Below are experts of layer 3 (counted from 0) of a mixture-of-experts language model. Rows are named router (the router's row for the expert), gate (a neuron's input weights, with its number), up (a neuron's input weights, with its number) and show model dimensions 0-127. Each number is 200 + 30 x the weight over its row's rms, rounded and kept within 0 to 999.
Before each expert's rows: a language model's description of what the expert responds to; "mostly gets" lists some tokens that are sent to it at least half of the time. This comes from a sample of Wikipedia text that the model never trained on.

# expert 14
It responds to: Lone consonant letters or clusters (p, h, g, m, ch, sp) starting a new piece after a prefix or capital, e.g. overpowers, rejoined, handcuffs.
mostly gets: "p", "h", "g", "sp", "pl", "m"
router,246,202,219,205,182,166,175,192,200,247,210,223,218,174,219,232,247,201,152,220,228,184,209,163,196,180,213,199,223,172,181,241,249,250,192,179,192,186,187,237,200,201,209,213,216,190,205,208,232,174,193,207,163,181,178,225,183,177,216,213,247,242,194,246,162,190,139,242,202,222,195,232,194,236,150,225,195,152,213,196,200,237,185,181,202,164,167,204,192,279,210,245,175,219,221,201,241,216,113,205,137,195,233,247,267,173,187,150,285,207,211,198,263,196,184,244,190,206,253,194,217,202,205,226,210,187,239,178
gate0,209,239,212,197,208,238,173,176,144,170,221,221,212,184,215,201,240,188,205,180,233,215,274,178,203,232,218,169,200,169,284,227,201,176,192,171,228,214,164,162,179,182,130,145,156,218,232,194,198,201,200,246,197,231,162,208,172,164,209,161,214,187,227,216,169,213,195,186,225,190,228,209,225,188,181,174,218,177,177,200,189,192,155,191,196,113,183,189,216,149,188,222,185,167,230,202,149,252,172,139,201,200,215,248,201,140,179,225,202,219,172,260,207,219,172,215,237,261,165,179,197,235,196,215,145,199,200,167
up0,219,233,208,178,178,216,189,262,157,269,179,184,175,184,222,133,222,208,144,221,201,234,205,173,194,186,200,177,166,235,209,178,241,259,235,176,227,203,232,190,168,247,204,196,255,220,203,231,192,243,170,182,203,221,213,175,210,236,181,197,226,225,198,157,245,157,200,187,163,198,269,187,226,195,152,140,204,222,244,189,158,212,273,167,186,226,180,189,234,191,199,201,216,232,193,127,222,209,186,175,212,177,166,188,189,247,187,180,236,139,191,244,169,149,182,182,188,209,189,249,210,168,221,172,186,205,199,198
gate1,148,246,198,159,167,221,233,201,202,197,170,201,216,219,139,235,169,195,189,222,220,218,194,179,254,228,199,141,217,172,202,235,220,209,171,163,165,208,125,225,204,215,235,243,177,178,177,232,212,206,237,218,170,187,274,223,192,186,186,219,215,168,231,197,180,207,165,197,240,199,226,168,164,173,141,195,226,190,196,199,185,210,180,182,241,212,169,275,211,223,265,233,230,198,172,215,204,191,171,209,220,172,217,189,216,161,209,187,239,224,162,186,228,253,235,155,207,214,132,152,139,179,184,182,204,245,216,236
up1,159,238,199,233,159,195,278,221,213,178,234,206,176,259,164,221,131,181,210,205,203,225,139,224,275,226,195,173,133,209,197,229,168,191,191,206,175,209,193,199,174,225,138,193,214,165,238,182,249,214,194,216,231,173,218,200,196,209,186,184,193,217,173,200,209,206,203,167,164,242,198,208,219,194,224,157,187,249,205,258,217,183,134,248,216,207,217,234,186,140,228,227,146,218,196,152,155,170,155,185,216,173,218,167,220,213,199,218,210,204,191,249,194,200,232,161,195,200,221,175,158,248,212,241,203,219,238,214
gate2,171,240,208,168,179,258,278,198,203,251,232,258,246,202,225,202,184,136,169,238,238,216,184,212,232,144,196,195,216,239,213,223,185,194,223,213,163,234,240,225,206,205,181,212,234,179,226,206,211,189,150,201,179,231,207,244,219,184,220,183,231,198,184,265,253,151,154,178,241,156,150,212,203,162,133,230,223,160,226,231,205,213,201,175,232,181,235,185,235,234,200,167,179,244,166,202,235,205,217,153,187,214,180,224,203,201,274,231,179,180,214,220,181,220,197,192,212,193,171,187,165,156,221,209,209,203,213,228
up2,166,186,178,211,223,239,161,184,262,207,156,209,161,185,218,191,145,167,193,215,170,236,155,239,213,178,195,205,178,205,203,198,192,200,195,240,192,167,171,171,184,153,206,242,218,197,213,227,193,90,202,167,190,197,207,240,246,190,249,172,252,176,216,273,191,255,195,237,209,178,196,248,197,160,192,276,191,199,231,241,219,203,181,204,207,215,206,197,201,189,136,226,207,221,244,193,221,201,227,189,215,179,164,178,208,167,226,243,205,195,187,202,186,234,190,145,218,219,194,191,196,274,239,223,218,217,224,146
gate3,205,168,193,151,183,206,229,220,181,164,209,268,201,169,182,231,228,181,213,191,240,239,228,191,265,250,226,186,236,163,240,251,172,139,227,194,219,172,187,170,225,155,136,169,210,188,209,166,167,177,212,189,184,197,200,193,178,159,213,174,215,242,214,177,216,140,162,162,219,218,141,187,281,173,203,194,201,178,209,181,254,215,173,190,204,164,221,153,127,212,214,202,158,170,205,221,176,182,234,190,195,175,225,191,185,222,196,220,214,190,169,174,181,229,196,234,180,170,228,173,203,230,225,190,157,189,128,210
up3,247,196,171,206,237,245,196,179,164,174,168,227,171,194,192,197,162,147,225,220,226,186,212,175,176,191,221,195,221,210,194,122,198,126,203,171,219,221,150,193,191,176,187,186,211,227,237,170,180,246,234,200,202,227,204,217,231,237,224,185,176,241,172,221,212,246,232,197,195,241,211,200,258,242,158,211,246,168,234,216,155,195,160,232,197,189,258,220,214,114,228,180,231,163,155,180,240,205,238,188,253,232,179,178,217,220,203,252,153,192,212,164,180,236,241,219,219,170,187,181,194,215,181,223,187,172,155,193
gate4,214,179,192,274,175,180,144,217,242,160,221,192,234,152,199,197,209,183,177,180,132,216,185,179,257,219,182,195,200,164,174,210,292,265,165,246,183,219,185,222,201,114,203,163,192,207,172,231,206,165,193,197,187,229,207,162,179,222,168,207,230,193,176,190,194,172,251,187,208,246,166,211,200,218,144,189,215,210,176,230,154,202,188,227,189,235,212,175,236,223,257,206,226,218,267,212,242,208,199,187,158,186,140,229,225,166,208,167,179,203,152,206,201,194,205,192,221,155,197,188,178,234,191,238,218,199,196,191
up4,259,206,214,214,230,222,204,206,222,159,220,215,194,243,188,204,201,216,217,167,203,151,161,245,189,159,243,230,189,252,200,184,156,167,217,207,196,206,227,137,167,238,184,201,198,189,197,212,151,241,202,199,208,207,235,221,194,189,189,152,107,188,141,157,219,278,185,203,191,241,163,200,235,176,262,187,198,199,176,194,188,150,198,192,176,216,234,268,186,178,181,191,210,179,148,171,152,196,148,155,203,184,280,177,219,219,192,172,188,224,198,189,229,196,209,166,202,254,197,175,238,180,188,197,193,170,192,185
gate5,219,182,233,164,196,181,255,169,165,205,165,194,177,236,251,184,192,167,198,204,200,208,167,198,190,253,248,222,203,183,208,167,219,202,168,207,177,228,198,198,127,226,168,186,194,185,194,215,233,175,226,219,184,169,239,191,140,236,173,233,242,174,165,236,202,208,179,183,109,153,208,222,184,189,179,221,179,167,203,247,157,171,211,225,242,199,195,165,185,208,198,231,212,166,205,133,211,192,216,204,224,212,207,191,230,231,182,238,169,156,152,182,247,176,253,215,208,181,233,236,184,179,127,272,221,210,203,156
up5,192,210,167,230,159,199,208,191,207,208,137,187,178,244,195,186,215,202,221,196,196,185,177,199,228,208,188,185,170,181,252,199,204,204,218,224,172,185,199,154,187,222,121,219,228,215,204,178,201,190,231,238,218,154,152,169,241,135,226,246,157,153,247,238,156,192,180,239,192,196,277,194,196,222,195,191,204,227,187,236,161,259,194,185,187,224,202,159,171,199,259,275,214,235,222,190,183,211,212,215,223,246,214,215,197,212,154,200,210,154,174,219,203,183,167,243,176,221,254,130,212,197,207,196,147,207,195,146
gate6,207,232,199,205,177,149,185,139,154,208,190,161,186,183,228,184,170,213,224,219,188,171,197,191,156,199,205,236,238,187,183,206,190,229,157,148,211,198,219,223,210,216,212,253,174,260,173,246,240,165,208,222,178,146,265,223,229,229,181,174,221,160,176,195,157,206,184,171,178,220,231,172,214,219,238,227,181,238,193,258,202,202,183,230,207,188,200,157,181,225,189,282,185,225,156,182,177,190,120,166,226,216,229,231,213,181,195,242,264,178,157,206,207,193,213,142,177,196,261,198,238,170,180,208,186,225,217,193
up6,211,195,165,242,233,189,194,199,175,182,242,235,189,198,194,259,192,171,150,181,190,216,201,178,202,171,237,162,175,187,258,214,152,120,193,244,202,174,173,219,245,156,206,201,210,216,210,235,189,192,216,182,193,247,203,213,217,158,220,166,175,157,172,181,272,196,236,184,244,218,179,197,161,205,193,212,237,194,136,211,198,168,148,191,186,189,139,213,195,191,193,151,216,177,177,224,185,208,235,188,176,162,179,172,219,162,243,201,178,223,175,185,158,243,191,239,280,196,132,153,234,212,209,180,182,178,189,231
gate7,255,206,225,178,226,206,254,227,195,183,197,190,214,185,187,213,234,235,172,188,204,193,240,187,161,227,217,185,212,212,180,233,230,206,215,193,206,152,235,192,250,181,195,209,227,173,202,200,161,224,173,209,176,171,192,146,201,212,221,202,270,250,193,237,210,167,142,192,174,197,184,196,203,198,222,269,205,122,255,151,154,229,189,114,239,150,165,207,205,189,249,168,172,247,206,242,235,199,180,233,196,157,257,187,175,228,202,150,222,250,169,229,208,223,190,225,187,172,166,189,164,219,200,169,193,207,204,180
up7,218,177,241,180,252,231,183,187,214,214,187,214,166,213,243,250,163,129,210,150,182,212,251,158,176,222,205,229,220,165,203,199,195,184,204,173,197,219,226,144,186,192,200,217,223,238,209,218,187,235,154,193,200,247,187,161,197,182,209,239,210,207,224,186,157,230,149,190,229,205,189,175,163,232,234,206,200,211,181,169,189,213,183,216,227,236,247,143,208,183,147,135,214,219,166,159,174,249,209,208,225,263,201,235,225,189,251,180,189,164,267,175,172,190,190,209,223,212,244,220,225,234,158,243,150,164,187,156

# expert 27
It responds to: Single-letter pieces inside words, mostly w, qu, l, s, as in outer-w-ear, earth-w-orms, con-qu-ers, also pipes in medal tables.
mostly gets: "w", "qu", " w", "°N", "wan", "wa"
router,217,188,200,186,165,170,185,219,196,257,249,226,226,199,229,267,233,202,177,208,218,192,136,190,275,184,192,206,214,180,197,205,241,215,156,170,204,161,177,237,176,156,198,167,190,157,239,217,183,204,176,286,160,208,226,240,195,201,205,246,184,253,202,261,165,226,156,203,179,181,170,219,225,211,210,195,214,184,260,207,220,179,187,194,189,217,169,218,170,206,154,190,195,211,204,188,239,205,170,180,123,198,160,236,198,213,248,205,265,157,205,239,258,186,166,203,221,214,191,208,225,213,232,222,212,220,229,158
gate0,177,192,226,167,265,167,236,223,166,187,242,258,199,155,177,213,158,218,172,177,192,218,178,165,174,197,195,248,217,136,169,227,195,219,161,149,143,217,192,200,236,146,204,162,245,217,183,177,203,219,218,214,197,181,172,166,187,200,182,176,175,225,161,216,218,211,229,208,215,207,146,155,215,238,185,210,221,216,177,170,193,202,212,240,191,187,218,190,238,214,195,252,161,208,205,133,236,174,178,219,190,160,208,218,206,204,169,173,189,122,197,221,219,214,270,168,197,130,177,186,190,226,236,165,189,263,182,174
up0,241,198,242,195,139,195,201,174,210,223,181,175,137,195,213,201,155,162,215,193,208,161,229,253,236,265,181,185,166,192,212,176,226,246,273,220,152,261,211,203,183,213,123,217,224,216,175,179,202,182,268,196,200,243,202,223,217,149,188,176,236,145,196,216,180,254,216,218,247,171,168,180,192,189,207,168,179,204,198,233,172,207,215,209,200,207,183,213,238,180,216,221,225,245,211,231,200,226,208,156,214,217,189,191,211,225,224,173,186,259,150,173,183,175,208,217,287,208,220,170,243,188,164,186,207,183,202,218
gate1,230,288,201,201,154,209,258,204,184,200,182,208,202,175,205,183,181,204,170,178,245,173,193,171,193,203,210,204,152,198,206,158,228,188,135,151,220,155,142,163,205,192,165,228,175,230,235,222,162,207,171,235,201,180,210,164,213,270,196,129,216,231,203,187,187,180,205,170,178,212,199,220,102,178,178,150,171,197,179,177,198,165,199,154,219,197,167,203,173,189,171,176,203,182,236,166,148,224,201,188,200,189,205,184,173,239,226,136,244,167,204,223,216,199,182,180,203,163,214,195,209,176,146,244,244,179,209,171
up1,217,258,193,158,182,190,156,247,191,228,150,193,189,188,234,234,183,259,188,210,239,193,194,182,188,143,174,186,199,188,224,167,229,183,187,128,236,187,188,197,210,217,233,235,206,223,244,233,164,237,158,228,224,134,219,222,172,209,230,202,209,210,142,226,177,167,129,187,162,256,261,200,203,185,155,166,204,195,187,195,170,182,217,212,239,171,212,202,250,211,192,212,213,209,188,213,216,233,190,208,197,196,212,263,161,194,186,168,225,211,225,198,241,185,157,147,197,182,162,246,172,180,204,133,244,218,218,166
gate2,236,201,189,228,221,214,230,201,208,192,227,261,214,146,184,171,152,192,167,165,204,227,185,206,259,205,233,168,192,193,221,191,258,137,159,270,243,204,217,152,198,186,141,206,219,225,177,169,187,190,241,232,149,192,232,246,243,237,184,200,189,156,221,207,219,236,220,175,208,190,211,229,239,195,197,212,186,183,213,226,213,197,217,229,158,207,198,192,167,169,185,187,158,171,249,206,201,225,189,191,130,199,179,218,211,240,165,200,224,256,118,230,231,228,147,163,174,241,177,154,209,217,219,228,182,186,196,194
up2,213,197,207,164,178,181,182,200,186,168,164,180,214,225,180,200,245,165,223,225,225,175,215,196,131,234,166,244,232,235,168,205,159,176,250,119,163,208,222,211,176,205,227,192,212,171,198,168,229,162,199,158,248,188,170,166,171,151,223,151,221,248,151,207,143,182,191,199,194,177,242,191,162,212,273,246,173,212,224,200,188,224,154,200,250,196,206,187,216,231,198,239,212,204,161,212,180,161,206,195,252,220,230,181,220,163,184,250,212,144,229,172,167,210,230,232,236,169,233,244,198,210,188,203,211,188,237,172
gate3,177,201,234,225,193,197,161,252,202,196,169,204,197,225,195,258,205,213,207,158,177,245,210,244,231,231,187,214,175,201,185,171,249,160,224,142,208,150,170,168,207,222,211,168,200,166,209,199,258,163,173,224,191,194,164,206,246,168,208,208,226,220,136,242,192,197,140,200,174,187,181,213,166,212,197,256,213,245,246,241,193,206,245,252,179,200,178,185,180,161,179,219,222,200,227,210,242,194,165,191,189,237,193,209,232,201,245,178,222,176,171,148,231,230,223,169,178,241,162,208,151,148,177,266,220,222,256,221
up3,211,245,187,227,165,212,220,172,187,137,186,157,206,218,199,194,218,219,187,212,218,207,144,208,188,171,233,226,206,196,223,226,164,200,204,159,247,170,222,190,230,221,242,203,185,184,151,161,216,221,150,173,181,184,212,148,161,232,236,191,178,187,216,148,222,191,217,237,202,197,225,199,172,229,199,132,188,228,173,204,159,178,167,176,152,139,179,232,180,205,201,176,170,151,188,243,192,183,225,188,191,147,188,82,178,203,210,227,159,177,219,179,147,193,171,221,194,200,232,177,210,262,236,151,198,166,202,192
gate4,243,181,185,262,180,221,221,201,191,192,193,186,233,204,251,248,222,223,137,184,216,214,178,188,233,191,162,266,205,170,219,228,225,195,189,245,211,149,191,226,210,165,190,198,163,170,161,219,163,150,228,225,152,228,234,195,149,208,217,205,206,227,187,182,218,208,249,218,119,258,152,229,191,180,244,267,221,149,250,193,232,204,156,148,238,192,208,229,209,209,223,167,204,167,216,200,232,237,226,195,162,199,153,212,227,194,200,252,235,202,236,173,246,196,175,226,207,210,168,233,194,199,185,190,198,193,195,220
up4,206,259,223,188,204,174,199,174,212,170,211,268,175,230,173,178,186,232,210,208,214,183,202,232,138,211,209,170,151,245,213,162,167,149,225,155,195,204,194,233,189,177,145,216,214,231,192,214,216,204,191,197,219,184,221,262,193,167,190,165,154,183,247,233,189,218,209,224,216,195,275,196,205,236,206,195,180,237,177,141,132,147,228,212,185,171,151,214,197,227,188,222,239,211,198,221,203,216,189,230,265,190,123,145,190,158,204,205,198,199,144,184,215,166,220,189,180,186,221,164,234,175,228,254,226,177,225,205
gate5,230,215,234,184,223,181,167,208,193,233,179,233,197,199,177,271,229,210,190,231,208,151,157,197,277,187,147,177,203,178,141,180,225,190,194,130,235,185,171,212,239,201,218,201,184,159,219,176,212,219,163,231,204,148,239,228,232,219,212,225,150,219,190,222,152,232,184,211,213,220,163,195,195,211,226,236,211,244,196,165,271,168,219,167,205,187,185,218,205,216,188,136,167,202,217,168,190,218,169,227,191,172,228,192,204,194,212,183,271,214,186,249,219,243,168,201,250,200,161,213,162,210,204,199,262,233,174,144
up5,225,227,149,180,256,193,160,216,185,192,208,170,177,177,152,251,195,223,212,254,208,144,199,162,275,205,163,136,201,149,157,155,206,174,189,207,186,211,137,183,189,222,162,224,220,180,191,192,177,184,187,191,185,132,252,205,238,243,201,199,187,144,183,198,186,232,189,188,205,175,234,228,221,203,192,199,224,222,210,181,246,204,209,177,172,182,174,264,209,215,198,130,198,179,213,202,194,188,190,234,151,174,246,226,173,206,228,171,245,220,142,228,237,209,207,176,241,219,163,213,183,225,214,153,217,232,175,211
gate6,217,254,221,200,149,203,153,191,201,199,185,227,236,183,218,183,210,209,202,188,278,164,218,152,161,197,163,157,170,207,203,229,233,138,173,241,208,167,186,233,211,241,231,221,189,163,200,242,244,185,206,219,241,197,184,217,179,175,210,254,175,204,238,184,179,194,240,199,203,206,125,191,206,198,150,189,183,177,224,209,213,223,181,222,237,201,188,219,199,208,223,160,226,193,196,239,177,145,193,271,170,270,240,242,180,255,194,196,216,218,171,202,221,179,142,229,215,195,186,176,174,150,215,204,182,247,230,260
up6,191,220,243,214,166,254,181,186,200,240,195,183,196,235,236,169,207,199,225,213,249,203,192,195,187,204,237,208,202,233,177,206,186,226,196,201,139,232,211,225,140,195,240,182,256,185,222,271,179,209,194,188,194,183,170,207,177,218,175,165,241,205,171,186,147,167,180,188,235,179,161,227,217,204,179,159,222,154,180,174,188,189,169,247,200,156,168,212,203,192,138,137,206,150,226,163,128,217,221,227,206,194,222,244,239,171,153,217,173,189,171,194,182,240,268,206,209,220,208,166,180,176,240,279,195,164,219,187
gate7,145,184,241,208,190,201,209,214,147,203,195,254,200,232,248,200,200,178,175,150,213,177,217,205,145,207,218,157,248,196,217,186,237,213,205,205,273,217,243,221,168,184,236,207,162,210,195,230,231,226,220,155,136,181,216,182,228,199,171,243,234,165,192,196,185,214,193,172,213,190,193,163,150,224,215,214,175,210,179,170,147,248,230,256,237,248,176,150,229,200,179,206,267,200,276,216,209,157,161,234,225,239,193,177,205,215,169,154,196,212,202,196,208,184,166,201,170,135,196,223,186,174,210,224,197,179,169,166
up7,168,158,206,202,201,208,207,238,216,156,231,198,211,198,162,215,233,151,197,182,197,145,202,204,185,190,154,193,227,234,181,189,162,184,215,188,242,181,158,227,214,235,200,210,211,200,179,175,154,152,227,180,186,232,194,245,222,192,188,171,215,180,235,212,193,162,224,180,209,180,270,206,223,216,178,200,222,186,227,169,278,231,202,149,234,174,148,273,228,247,221,165,226,216,147,244,211,195,192,193,208,248,210,214,174,263,162,179,197,208,172,168,226,150,187,221,260,157,212,191,236,195,256,136,199,183,166,217

# expert 23
It responds to: Pipe separators between cells in markdown tables, especially closing a row, plus header-rule rows and score cells like 0; or —;.
mostly gets: "|---|---|---|---|---|---|---|---|", "|---|---|---|---|---|---|", " 0;", " –;", " |", "|---|---|---|---|---|"
router,223,236,226,194,180,172,216,213,155,170,243,193,245,192,213,213,252,187,155,185,204,186,173,192,233,212,219,179,153,232,199,238,212,167,133,184,188,180,217,214,131,185,181,190,228,163,240,202,195,178,168,240,145,214,188,279,201,193,217,228,248,219,191,259,221,222,185,197,179,180,171,183,253,179,231,215,162,201,235,245,190,183,170,195,168,221,191,217,122,234,207,262,201,169,165,189,211,194,183,212,172,211,172,209,238,198,230,131,264,199,209,203,198,229,178,233,263,237,206,163,221,212,165,207,225,188,219,206
gate0,237,253,220,137,213,200,244,180,166,210,191,160,136,249,187,186,191,231,253,202,179,172,186,243,180,236,231,214,205,173,193,158,218,225,186,162,244,185,242,219,230,252,172,197,183,230,197,202,215,168,157,227,242,187,166,179,185,209,233,185,224,217,238,167,216,179,125,183,164,189,255,174,174,192,206,159,201,204,193,137,191,143,195,176,181,210,143,192,147,237,219,186,202,206,172,193,226,146,154,221,219,191,226,194,162,193,223,233,220,176,208,218,195,161,189,155,197,183,231,200,158,205,239,158,249,192,188,172
up0,222,200,225,117,290,182,241,254,192,198,169,228,198,220,208,262,187,213,229,165,200,186,200,236,229,213,214,199,198,220,222,198,175,171,200,221,224,157,199,189,216,217,226,216,243,191,197,189,170,191,156,212,184,200,208,186,232,200,209,198,195,248,204,225,197,174,85,215,190,137,168,225,170,211,208,224,208,220,198,154,172,160,234,156,146,233,164,196,156,203,189,142,225,217,175,212,205,214,198,161,209,263,177,213,171,195,185,216,193,220,189,178,197,193,158,190,183,168,257,217,147,238,235,192,236,168,188,173
gate1,201,192,158,183,121,250,233,220,211,153,231,236,184,217,205,170,249,130,195,181,223,252,203,233,189,193,182,219,205,195,152,211,126,187,197,189,183,208,184,215,185,255,214,179,183,172,194,190,210,231,204,168,218,159,237,169,184,236,227,191,183,204,210,184,191,182,210,166,212,217,190,207,201,160,204,185,178,226,204,304,170,224,181,224,217,176,237,216,180,218,160,174,261,242,155,172,245,160,213,212,169,173,146,186,235,227,204,184,219,193,222,178,213,154,197,158,194,218,167,260,187,163,204,220,210,266,197,210
up1,180,244,249,243,187,172,181,191,194,187,171,257,255,187,207,235,216,233,197,169,224,160,206,179,264,171,214,242,166,206,180,193,246,242,213,129,207,164,265,229,180,194,200,214,218,221,198,200,194,195,167,180,211,223,142,212,195,214,167,200,237,215,194,204,189,178,219,242,217,215,177,230,206,250,208,185,190,182,199,108,247,152,238,197,237,216,223,204,236,183,211,193,175,180,239,231,175,224,202,132,201,218,207,205,183,172,172,246,187,190,238,227,169,244,176,248,261,211,200,227,191,244,194,203,228,202,254,172
gate2,187,164,251,212,175,172,199,251,211,197,138,216,249,232,232,178,207,169,183,140,229,199,183,213,159,140,217,242,202,196,188,228,199,219,190,189,262,216,184,183,183,209,217,209,207,234,199,196,231,142,214,183,154,186,184,222,203,194,232,231,183,215,263,260,155,199,221,233,199,178,193,227,192,214,183,216,228,247,207,178,149,165,190,161,219,206,189,222,209,194,183,210,250,265,217,155,222,235,219,145,241,246,177,231,172,168,201,207,216,167,196,209,180,238,176,198,156,252,160,226,189,167,152,221,206,230,242,141
up2,221,217,187,208,174,192,250,136,226,177,209,195,216,215,193,232,238,213,218,169,195,215,205,161,162,249,249,268,170,208,192,185,196,226,159,196,180,155,234,228,197,164,185,250,189,226,174,181,198,238,231,250,245,238,215,232,203,198,208,263,219,219,209,161,192,259,159,216,160,195,183,205,206,196,196,162,201,155,256,170,224,226,176,235,185,205,188,160,130,136,249,207,244,176,165,187,210,172,173,140,215,224,232,178,190,168,195,178,181,214,185,218,196,206,187,254,234,182,201,244,150,247,200,216,200,161,203,184
gate3,177,222,242,263,170,169,168,169,150,202,205,190,171,163,190,202,159,169,237,148,161,201,209,221,204,154,135,179,185,182,259,208,205,213,157,195,239,242,147,172,178,160,180,237,159,226,176,261,217,163,211,190,150,230,199,196,196,190,214,227,246,188,177,176,189,169,180,251,203,205,269,226,240,230,185,176,251,231,171,170,217,196,197,208,200,233,192,189,196,260,176,229,221,244,211,210,197,176,239,207,199,216,169,167,191,200,175,165,244,163,180,199,238,217,211,190,256,206,193,183,222,219,151,198,153,155,178,192
up3,180,201,149,184,202,218,231,205,234,219,186,233,252,255,214,179,230,265,175,189,232,238,190,181,215,148,222,188,200,181,155,160,222,203,191,174,203,226,255,231,191,249,210,195,223,150,229,164,209,201,207,237,157,165,227,203,194,166,190,209,209,217,268,160,183,184,172,170,226,212,142,227,219,222,185,199,188,148,184,191,183,207,228,195,225,180,222,166,201,194,224,178,170,137,176,188,195,170,178,245,213,128,249,225,180,167,226,186,145,237,190,213,195,240,263,205,196,184,149,231,157,231,209,185,251,189,242,180
gate4,210,198,234,193,251,204,187,218,224,148,220,201,176,183,164,201,213,200,239,196,214,156,208,161,220,170,191,247,180,210,180,175,208,214,165,156,214,205,197,226,208,203,200,198,226,244,143,149,142,166,200,188,173,185,203,166,227,162,197,216,181,206,167,206,205,213,215,187,192,214,230,199,211,249,243,168,276,276,221,214,206,291,180,187,183,178,211,214,242,227,224,212,243,172,192,197,192,170,130,181,265,188,211,216,178,172,179,241,218,236,189,249,174,155,210,166,177,270,162,243,201,232,154,206,190,223,181,211
up4,158,214,186,165,179,212,201,179,177,190,192,246,206,199,230,208,205,251,206,202,151,233,219,177,213,239,165,165,253,151,166,197,209,186,210,220,207,236,237,189,186,211,188,176,169,156,285,227,225,231,227,200,209,192,206,228,240,205,215,195,203,207,254,240,187,221,217,177,206,205,202,223,212,138,142,176,178,114,198,161,207,160,237,188,228,175,190,205,174,160,231,172,182,256,183,235,217,223,199,239,159,193,205,213,218,249,194,165,133,135,159,198,168,183,186,182,199,198,218,161,173,155,197,242,223,155,241,193
gate5,179,186,227,219,217,154,213,178,151,146,209,222,213,222,183,181,150,213,227,188,124,165,214,194,179,166,245,236,168,177,175,263,209,175,190,192,253,204,170,209,191,203,226,173,232,218,173,198,164,170,179,157,204,234,169,211,164,202,200,195,218,211,214,263,169,215,175,226,172,179,215,207,231,241,177,171,191,158,184,139,215,171,186,187,196,191,210,196,239,160,155,185,185,204,199,233,198,208,199,179,187,150,265,165,155,188,184,228,141,246,213,137,181,220,178,197,220,214,221,261,144,224,172,162,180,200,225,139
up5,212,243,219,167,187,231,265,215,244,222,167,242,192,153,195,207,190,245,222,223,193,233,204,151,257,209,194,191,207,173,173,170,167,207,212,205,137,194,220,190,207,258,172,171,191,137,179,222,197,207,193,219,214,201,216,186,253,223,212,249,226,160,143,203,219,249,197,195,241,190,235,176,183,183,195,174,172,207,223,254,147,220,221,219,232,233,243,205,175,208,182,244,201,181,199,140,183,219,214,154,199,206,210,166,237,182,195,213,217,118,180,173,211,105,235,178,227,222,210,192,194,164,210,232,194,192,214,239
gate6,216,170,261,174,237,144,225,192,203,224,180,161,200,217,193,197,203,180,179,202,199,175,185,248,180,196,181,203,217,213,197,120,233,203,175,235,198,219,177,211,200,180,220,234,175,199,246,242,158,241,200,154,181,238,206,243,211,186,203,205,178,193,285,219,224,180,219,182,188,229,201,205,161,232,175,215,246,185,182,158,239,200,218,155,164,215,187,165,199,248,255,157,180,225,217,218,175,212,228,247,253,156,223,194,216,241,208,160,147,158,226,200,191,170,127,200,242,192,240,151,217,183,177,178,161,178,158,185
up6,215,193,189,195,243,194,202,237,197,190,234,160,197,212,190,222,177,156,195,211,225,198,179,195,161,249,157,207,206,273,193,160,188,206,198,182,159,226,223,148,237,170,248,169,187,210,223,197,177,189,193,209,156,182,192,260,223,168,201,220,158,159,211,215,213,233,211,220,218,181,213,223,192,244,200,241,184,212,193,215,257,241,211,162,228,165,226,191,250,268,236,206,184,209,201,206,201,189,211,237,207,152,195,224,253,230,195,148,204,165,264,216,171,119,186,234,256,213,199,168,232,199,131,214,159,231,214,249
gate7,235,226,209,185,211,201,169,217,133,145,156,143,134,135,190,226,213,210,247,171,236,220,204,179,206,219,253,198,221,171,147,191,234,201,206,165,142,224,191,209,229,160,225,182,209,224,247,186,199,170,217,184,231,224,205,199,222,174,237,179,210,171,230,217,179,174,216,254,184,169,248,176,169,178,194,198,210,226,233,193,179,234,201,240,246,190,157,226,239,207,246,210,163,224,238,163,194,192,194,125,198,138,224,194,161,204,205,204,211,197,208,219,163,160,179,158,195,213,138,229,174,172,220,194,193,200,247,177
up7,176,151,195,181,199,200,179,176,214,231,150,191,212,192,271,171,226,176,187,204,204,171,208,243,250,175,242,185,180,181,246,198,214,232,135,210,232,165,222,211,215,219,176,221,204,228,142,210,193,186,144,223,207,190,194,226,255,171,170,232,236,196,185,187,173,240,202,190,208,214,172,222,191,218,203,268,151,257,164,196,168,175,176,174,253,218,173,140,170,185,252,205,243,264,245,192,218,166,200,224,161,238,189,189,216,166,182,183,234,201,227,187,209,256,196,217,266,186,234,205,190,194,201,208,247,154,201,227